From a checkpoint of a small mixture-of-experts model trained on Wikipedia.
Size: 9 layers, width 320, vocabulary 18945, 158M parameters.
Experts: 64 SwiGLU neurons an expert, 4 picks a token, a softmax router.
Training: a variant of Adam for the experts, 847M tokens, 6461 steps.
Below are experts of layer 3 (counted from 0) of a mixture-of-experts language model. Rows are named router (the router's row for the expert) and show model dimensions 256-319. Each number is 500 + 40 x the weight over its row's rms, rounded and kept within 0 to 999. Numbers have three digits each.
After each expert's rows: a language model's description of what the expert responds to; "comes before" lists some tokens at least twice as common just after its tokens as in all text. This comes from a sample of Wikipedia text that the model never trained on. Tokens count by the router's weight.

# expert 36
router:543430449507490463476513438528494528584469586451519439499466583582551518501448509514524556493459552476472522453519476480473540427548433507451526492515503532459508504466422507514486520527453510
Description: Abstract nouns, function words. Common nouns and function words after the/to/of in argumentative prose, such as term, force, for in aforementioned, second.
comes before: " the", " of", " not", " a", " his", " to"

# expert 50
router:523607565500475503523474549422457535521523566503554525551480462534572577465526485525502542537463443484487481585505532575569466456536456621562514504434455558434487481534524555521502506444495492
Description: Periods in numbers, abbreviations. Periods inside decimals, times and abbreviations in tables and data, such as 7.5, 2:58.45, Dem., Reg.
comes before: "0", "9", "5", "7", "8", "6"

# expert 8
router:529517557557451492485458445534442510583528541463546494480497438474545460484517471523545550482443463514455448552510467575534499521528433543467547465526538553574475527528509457462475508483501442
Description: Of/for after titles. Prepositions of and for after office or institution nouns, as in Director of, Minister for, University of, nominated for.
comes before: " the", " Fame", " a", " his", " Representatives", " Historic"

# expert 42
router:507490508501480563514541564444474528416480492559451439576556414511485472491504511522418452496509563635523539470472558492532564598449512539563526500538495453500511436542485499476526502467455513
Description: Media and broadcasting nouns. Nouns for broadcasting and media works, such as station, TV, network, film, album, episode, often after the or radio.
comes before: ",", " of", " in", ".\n\n", " was", " for"

# expert 60
router:495509460509483566513490559397527528557467504525523557515468504543537484508573472537407509442448465454565510452501480463530495499501542529407529555482455490488494442552461476466497499420522461
Description: Months, Vol., parts. Month names in dates, Vol. periods in discographies, and series words like Part, Season, Episode, season, number.
comes before: " ", " of", " II", "icip", "icles", "\""

# expert 30
router:512562482481498525441456537575558511510530521490462481483492525492509566448515486537496478491552473556520512511543568495530456519552478507529534529496472542439512542537448483440462505497457483
Description: Table numbers, decimals. Digit pieces in tables and coordinates, often after a decimal point or colon, as in 9:05.21, 55.71, 108.917°E.
comes before: " |", "%", " |\n", "°N", ".", ")"

# expert 28
router:468538518463464489455468495503573536498490532526527521445516474468510539424488461446466449470492510514474463597505489517520520540564500503463515487460560498491511571477505517498438466480539542
Description: Broadcasters and brand names. Broadcaster and brand names in sports schedules and tables, especially ESPN before 2 or +, plus Motorsports, Racing, Apps, Toyota.
comes before: " |", "+", ")", ";", " |\n", " Church"

# expert 10
router:485424563491466443444428464497494428508511520478527503541466513530448492554605473516548521466464475471455468465542455466533480546536441488467529507498513549530543565532501533556561509484444471
Description: Table cell separators. Pipe separators between table cells in results, election and sports tables, usually after a name or percentage, e.g. Nationality | Time.
comes before: " ", " +", " —", " −", " %", " Votes"

# expert 49
router:515495508483470482536469593541533487478447471529528459532566492538556456584448556464473495448475510561537473559430533506513536503494487466505504490479498471553525468530584502451465547489509432
Description: Year prefixes. First three digits of years like 200, 201, 199 in dates and citations, plus words like first, all, top.
comes before: "0", "6", "9", "5", "4", "3"

# expert 16
router:503455553557523458458468527527489523569500484450487544493535522538459546539538437588539458520512446469461443492461437493505428468523532524594486482518479532529508566483467540537474521496547492
Description: Table pipes after entries. Pipe separators and semicolons right after a name, number or score in results and roster tables, e.g. Sonia Acosta | Puerto Rico.
comes before: " ", " \"", " M", " USA", " —", " DF"

# expert 9
router:553479457535504510554572480480533506488507533500435516445503524468516491532488450547438513476548544495528544513444500579529495484450525507505546521486490552581479516464514534545506526509489540
Description: Clause-linking conjunctions. Words opening a subordinate or relative clause after a comma or verb, such as that, which, who, where, so.
comes before: " he", " was", " is", " the", " it", " they"

# expert 20
router:573546556585499444519458437527579513531546499488490566546497527449484452482548464475493551518559537472535504552496500539486451490472494509458524447525454442495446524517483526443457507549462556
Description: Role-marking as. The word as after verbs like served, known, working, used, plus including, like and became before a role or category.
comes before: " a", " the", " well", " an", " part", " \""

# expert 44
router:456536496526517480525454503477506500455534526570492585453507506501497444451567439515491558485447462455474536448553487484594417520570556524491496462520508486516452465489519480546504513541506576
Description: Plural noun endings. Plural suffixes closing a word, such as -ts, -ies, -ers, -ights, as in games, stories, articles, weekends, Knights.
comes before: ",", ".", " and", " (", " in", ".\n\n"

# expert 46
router:533471497476489516517509454516498535491534521455475467541512517500491512461486503453552475469551481496604478443513564547479454433549545448489546526544549454420448545474545536468494510520478466
Description: Copula and auxiliary verbs. Forms of be and other auxiliaries after a subject, especially is in opening definitions like X is an American..., also was, are, has.
comes before: " a", " an", " not", " the", " also", " located"

# expert 56
router:546520513500501452534537470432569494533473447562527497428565491519502450413539479464516462528474455469511487462501492446570430526563510503475562449582557466569537507543557488509534489471491515
Description: Latin taxonomic endings. Latin word endings in species and taxon names, such as -ia, -us, -ensis, -aceae, in Genus, Family and Species lists.
comes before: "\n", " (", ",", " =\n\n", " is", "\n\n"

# expert 47
router:468495524492483532557557533483540573525520471545535498459535536546511416498463464529550561487508554464551485497439437486514565392550514465491443392447505421617523458493555485515492518551468547
Description: Digits in tables and scores. Single digits starting numbers in tables, scores, ordinals and measurements, such as 2nd Viscount, 0-1, 2.93 ha.
comes before: " |", "–", ".", ",", ":", "nd"

# expert 45
router:488522558534494520532509497487434525479496541495532503481504509518528524526467517518578419461483529443470509480428528503451535549528476479525504544532482435552513487527432577425491507591519504
Description: Table number cells. Space or dash before numbers in vote and population tables, such as years, percentages, vote counts, plus verbs like seen, found, stated.
comes before: "202", "2", "1", "3", "4", "5"

# expert 23
router:478555504528517494477623542457501544567556556555543496498535542520546483543499484545513447498459532399554540518459480573528543457484530446490473491466595463527501437509533499453508488528430483
Description: Space before years. Bare space tokens right before a year or number, especially after month names in dates, such as June 2009, in 1863.
comes before: "201", "200", "202", "199", "1", "2"

# expert 2
router:443460482574516507432482496550479528517537481489485433501569453510430511532500583507528486528526475475463494468511503544504483493452550447501466455475566562515437551507544562510469506540590566
Description: Possession and verb complements. The words with, have, has, had and past participles such as made, built, used, received, typically before a, been or the.
comes before: " a", " been", " the", " by", " an", " to"

# expert 51
router:455499560554447534585425516510483471502454514515416482495477410554505507533468493497469498451586457555457581473487491469517489576436480539468473492603404450541481480517556437451479489469567512
Description: Institution and league nouns. Second words of institution, sports and government names, such as NCAA Division, Iowa State, High School, Provincial Assembly, league.
comes before: " of", ",", " in", " (", " University", ".\n\n"

# expert 26
router:457477489457466537483507498522524526438519553546436518419511515520492458526397579543515461498494520519476510555486481508474567555533476452531513521432493476531540485546469433483469536539508523
Description: Numbers in tables. Digits, especially 0 and 1, in score tables and semicolon-separated stat lists, plus spelled-out counts like three, five, each.
comes before: " |", ".", ";", " |\n", "–", " years"

# expert 11
router:507485538562474472450465538561516472452528423437481500490519561509484512482527504490442491500488438500539474445492554481478504524495515483464515481479484455538474550487468443536452503442580492
Description: Paragraph-break tokens. Tokens ending a paragraph or block with a blank line, such as period plus break, table-row pipe, parenthesis, or heading markers.
comes before: "==", "===", "The", "In", "====", "-"

# expert 59
router:453514461514480502477468458488455479454538480510516545470474500473508561521543465477431541551545528513490506507417545473522516476562517498503515548501565536535510482487459580521476530563532436
Description: Sentence-final periods. Periods ending sentences, often combined with a closing parenthesis or quotation mark, before a new sentence starting The, He, In.
comes before: " The", " He", " In", " It", " She", " This"

# expert 18
router:453489423435475504481501417545494528525571488482518469451441502459541440525524501525574581426499581436444563518457448486427549461502516519494542563497502462502429534513535537519514510522490532
Description: Prepositions after verbs. Prepositions and or after participles or verbs, especially by after caused/affected/led, plus for, from, with, or.
comes before: " the", " a", " his", " its", " an", " their"

# expert 34
router:524544565517510540493509592506445493427522463514514504545516433552474461477467518536506477455543500440532572578483487561515490592519505490530488519502478531545579478500596481508483452533515513
Description: Digits in charts and stats. Single digits and small numbers in chart positions, career records and table cells, e.g. peak 1, titles 3, capacity 3,000.
comes before: " |", ".", "–", ":", ",", " |\n"

# expert 35
router:520520462441550597544469487465489517440526467468459501496489458434489504508469592558479569530527561485460437526480475499461547542484461522451578565518536551485481463533470541508498518558504540
Description: Prepositions after verbs and nouns. Prepositions and linking words after a verb or noun, such as about, on, with, for, plus began, continued, throughout.
comes before: " the", " a", " his", " to", " her", " in"

# expert 54
router:547532489466502526544517578497555522564441559552461513457488524501464525462504475443479462547524487562440545542482562413503477528461536489431524513505541517497563460500557526544503533521500467
Description: Nature nouns, big numbers. Nouns for sky, sea, air, river, country, weather, Navy, Stadium, plus 000 or digit groups in large numbers and coordinates.
comes before: " |", ",", " |\n", ".\n\n", "\n", "°N"

# expert 32
router:492455451491479592515517527499499514446483460555479471557480508457493483499494495523514457493471534466555516490490523432537582452508489468538478552513506482534524406467418482496514465543556530
Description: Collective and count nouns. Nouns after the, a or his that head groups or quantities, such as group, team, number, line, phase, few, men.
comes before: " of", ".", ",", " in", " years", " was"

# expert 14
router:503518551528541508424497485454470487494462545483462545542538534509466544441572548472453457496518426441483529500535534577539448532550560474512505517524528551520447526505509456507491522417467558
Description: Commas in lists, places. Commas in tables, lists and place names, such as between city and state, score sets, dates and name–description entries.
comes before: " ", "000", " New", " California", " who", " gold"

# expert 15
router:440486447548521555477496604483474487503508474570458562499440485488488535477567523558502488456540452472435475483538460526526552461519546491455497471493539480492507527436441518466457475459498450
Description: Role and organization nouns. Head nouns naming parties, roles and groups, often in tables or lists, such as Party, Actress, Candidate, member, band.
comes before: " of", " |", ":", "\n", " /", ")\n"

# expert 22
router:417484526554573497530430513548433481464450521516469515467551416498507528444507558499509495557567437494461475571532492515493489559501436475499485514421517485428524496445494473508485457474460531
Description: Place, party and election words. Place names, teams and election or party words in tables and infoboxes, such as Manitoba, Michigan, Democratic, electoral, Votes, ″W.
comes before: " |", " |\n", "\n", " election", " hold", " State"

# expert 21
router:470492447465510494522469505557485515454604440470430519576466450481492514521532550537459489495582503530463501540543533491569476504494559545461540468566507508509478505554454485518488497527433498
Description: Temporal prepositions, conjunctions. Time-linking words opening a clause or sentence, such as after, during, before, until, following, plus some place prepositions like within, through.
comes before: " the", " ", " his", " he", " a", " this"

# expert 62
router:506544510458552507512449496503466493511508533476503525475478451540473539494530510443535511516486484516436502464518512519501504497583522510521517473476546485469499449505564578466526484498549551
Description: Currency, positions, death words. Currency and unit symbols like AU$, £, %, U in U.S., football position codes DF, MF, FW, and the words died, son, daughter.
comes before: " |", ".S", " of", " |\n", " in", ";"

# expert 48
router:540501525449426470568420508471577446505550459571561464498500493480515517454437497462493545509503488556547542545489532500510470479516496511487521488472511516425507460524495467510586500457570566
Description: Surname and place endings. Final pieces of English surnames and place names, such as -y, -bury, -ford, -ley, -ham, in Hendy, Whitby, Waterbury.
comes before: ",", " (", "'s", "\n", " Town", " &"

# expert 24
router:471484484448502432523475538547535545447469491497546501438513469545489569429437460517516536524504452484475462597493565469550507447487454468521486471554541516461530518524484480527493488508484539
Description: Verb suffix pieces. Verb-ending word pieces ed, ing, ated, ised, ized completing split stems, as in Administered, Federated, infatuated, nursing.
comes before: " by", " to", " the", " in", " with", " as"